{
  "num_hidden_layers": 16,
  "hidden_size": 768,
  "n_experts": 24,
  "experts_per_token": 2,
  "d_expert": 224,
  "d_shared_expert": 384,
  "hidden_act": "geglu",
  "moe_layers": [2, 3, 4, 5, 6, 7, 8, 9, 10, 11, 12, 13, 14, 15],
  "router_score": "softmax",
  "normalize_top_k": true,
  "routed_scale": 1.41,
  "balance_loss": 0.0132,
  "balance_bias": false,
  "router_z_loss": 0.001,
  "shared_expert_gate": true,
  "init_std_router": 0.00679,
  "lr_router": 0.00051,
  "vocab_size": 47217,
  "norm": "rmsnorm",
  "norm_eps": 1e-05,
  "tie_word_embeddings": true,
  "optimizer": "muon_variant",
  "learning_rate": 0.00858,
  "beta1": 0.95,
  "max_grad_norm": 0.5,
  "batch_tokens": [65536, 131072],
  "max_seq_len": 512,
  "train_tokens": 794700000,
  "max_steps": 8356,
  "dataset": "wikipedia_en"
}
Below are experts of layer 13 (counted from 0) of a mixture-of-experts language model. Rows are named router (the router's row for the expert), gate (a neuron's input weights, with its number), up (a neuron's input weights, with its number), down (a neuron's output weights, with its number) and show model dimensions 144-191. Each number is 128 + 24 x the weight over its row's rms, rounded and kept within 0 to 255.
After each expert's rows: "gets" lists some tokens that make up at least twice as much of what it gets as of all text. This comes from a sample of Wikipedia text that the model never trained on. Tokens count by the router's weight.

# expert 17
router [ 87 142 141 111  93 127 129 131 117 142 162 128 116 145 146  93 139 113 109 100 137 114 130 110 149 109  82 160 107 120 121 103 154  86 150 144  97 142 114 158 132 109 116 177  70 122  88 140]
gate0 [135 145 128 116 139 132 126 109 129 130 101  99 127 155 133 140 118 155 101 100 129  86 125 112 170 140 104 143 148 143 108 182  90 142 135 147 132  95 165 114 113 140 111 122 168 127 142 108]
up0 [144 143  65 119 150 137 145  95 176  85  82  88 120 144 113 145  76 168 148 126 122 107 110 130 145 121 125 135 163 108 109  96  95 107  94 133 133 133 126  97 145 149 133 152 145 109  99 145]
down0 [163 129 158 135 158 140 131 153 145  98 184 157 103 180 119 114 151 160 158 139 109 121 158 165 117 124 169 160 149 100  94 162  83  67 117 131 155  90 126 152 122 148 134 112  95 139 121 109]
gets: " the", " in", " of", ",", " The", " at"

# expert 23
router [ 79 158 146  97 102  84  60 153 174 156 177 145 133 134 156 115 170 156  97 103 119 118 139 160 123 130 121 147  92 113 107 102 127  89 134 147  77 128  96 137 118 124 121 144 103 160  88 108]
gate0 [141 133 120 122 122 111 112 158 134 123 106 138  92 133  82  99 129 185 156 159  92 131 142 158 133 125  82 112 150 129 127  91 117 144 147 127 141 149 144 134 121 131 168  99 112 118 119 157]
up0 [111 140 138 140 140 152 126  62 118 160 126 147 139 150 125 112 149 133  76 104 164 141 131 176 174 151 161 132 127 101  98 129 122 122  88 122 143 108 159 136 119  92 136 118  96 106 139 146]
down0 [121 132 123 143  91 103 134 138 138 129 149 167 149 147 133  91 134 124 115 140 107 129 114 130 146 112 120 104 108 127 115 145 108 116 165 132 148  93 174 136 134 105 115 137 165 139 103 102]
gets: ",", " |", " of", " by", " and", " with"

# expert 0
router [100 164 114 128  93 109 127 103 133 165 135  83 118 122 127 121 129 155 118 138 110  93 143 163 179  90 106 153 116 109 116 101 108 102 161 175 116 143  98 157 144 148 101 154  97 147  98 125]
gate0 [137 161 123 145 106 108 159 157 124  94 135 139 149 164 187 125 121 167 139 141 134 111 156 124 132 134 170 124 126  81 133 123 107 146 125  88 147 155 159 135 117 124 116 150 142 142 148 117]
up0 [136 126 120 166 151 157 129 135  88 172 106 152 152 170 156 123 120 105 146 123 147 119 165 123 125 162 153 116  82 127 100 111  97 127  89 157 117 102  90 149 126 156  88 169 130 143 163 113]
down0 [121  80 125 119 159  94 140 150 126 137 157 102 134 136 127 143 125 152 140 107  92 136 111  98 128 127 160 143 110 136  87 169 105  85 104 132 161 129 136 128 103 122 136 131 159 132 115 150]
gets: " |", "==", "|", "===", " |\n", "\n"

# expert 1
router [142 118 152  87  90 123  95 113 152 149 153 106 145  90 157  94 148 135 121 112 111 118 143 145 147 121 119 141 128 128  85  99 167 102 111 110 105 162  89 149 133 139 119 164 126 153 131  85]
gate0 [140  88 153  99  99 130 124 133 153 137 150  99 151 131 177 124 153 140  94 143 100 109 108 136 139 107 108 171 134 138  93 120 143 150 116 154  93 125 127  88 153 126 136 144 166 191 126 136]
up0 [112 166 168 151 154 105 145 103 121 162 104 111 133 145 133 113  84 145 145  95 132 149 128 156  88 140 176 127 141 147 100 136 164  74 147 154  55 124 150 131 141 148 142 126 159 102 104 108]
down0 [126 113 124 150 135 159 135 159 181 113 128 138 166 118 143 100  91 115  98 139 124 138 137  99 165 154 124 168 120 112  75 139 132 108 132 155 119 106 130 134 124 155 144 139 125 156 144 147]
gets: " |\n", ".\n\n", "\n", " ", "\n\n", ")"

# expert 9
router [145 151 143 132  99 117 129 133 152 127 118 136 125 118 118 119 173 132 115 154 108 106 126 105 129 139 106 166 128 117  96 100 128 113 129 145 115 109  91 159 109 145  78 164  97 160 109 124]
gate0 [123 162 107 161 122 111 102 170 147 122 109 117 126 110 132 100 119 131 105 110 107 163 117 108 118  81  85 140 139 110 139 128 122 118 137 121 163 101 104 133 152 140 146 107  71 153 130 131]
up0 [121 144  95 141 103 145 120 133 115 133 101 116 115 129 139  95 151 166 143  92 122 115 142  96 119 118 106 189 110 144 120 107 106  86 118 146 171 151 123 150 170 143 110 123 138 128  73 123]
down0 [134 127 179 133 156 152 108  83 122 147 123 158 125 133 115 151 146 108 164 127 111 148 110 109 116 119 130 103 141 158 140 127 123 120 143  77 102 124 129 123 133 137 187  86 132 136 139 164]
gets: " that", " his", "'s", " \"", " as", " had"

# expert 15
router [139 138 126 107 118 111  89 154 163 181 134 133 114 140 150 101 140 133 119 119 121 104 108 122 150 122 103 186 118 141 111 115 116 113 113 165  93 142 102 172 125 168 115 148  98 151 100 111]
gate0 [187 116 108 144 112 128 147 141  99 165  98 113 155 165 119 129 127  77  97  48 149  92 121 112 132 102 190 137 109 122 130 128 128 131 134 118 131  87 183  93 164 153 138 132 130 163 126  90]
up0 [128 117 141 113 147 106 116 151 140 129 149 146 133 129 129 150 137 119 141  81  81 112 102 100 141 151 172 109 143 119 113 130 116 158 121 151 102 171 145 104 130 141 115 113 120 110 144 117]
down0 [162 167 120 156 130 140 138 130 148 155 163 122 137 110 129 115 144 150 100 116 103 132 153 152 101 112 112 100 128  95 150 162 143 165 119  69 109 119 165 170 138 113  88 104 100 131  96 152]
gets: " ", "9", "1", "0", " (", "8"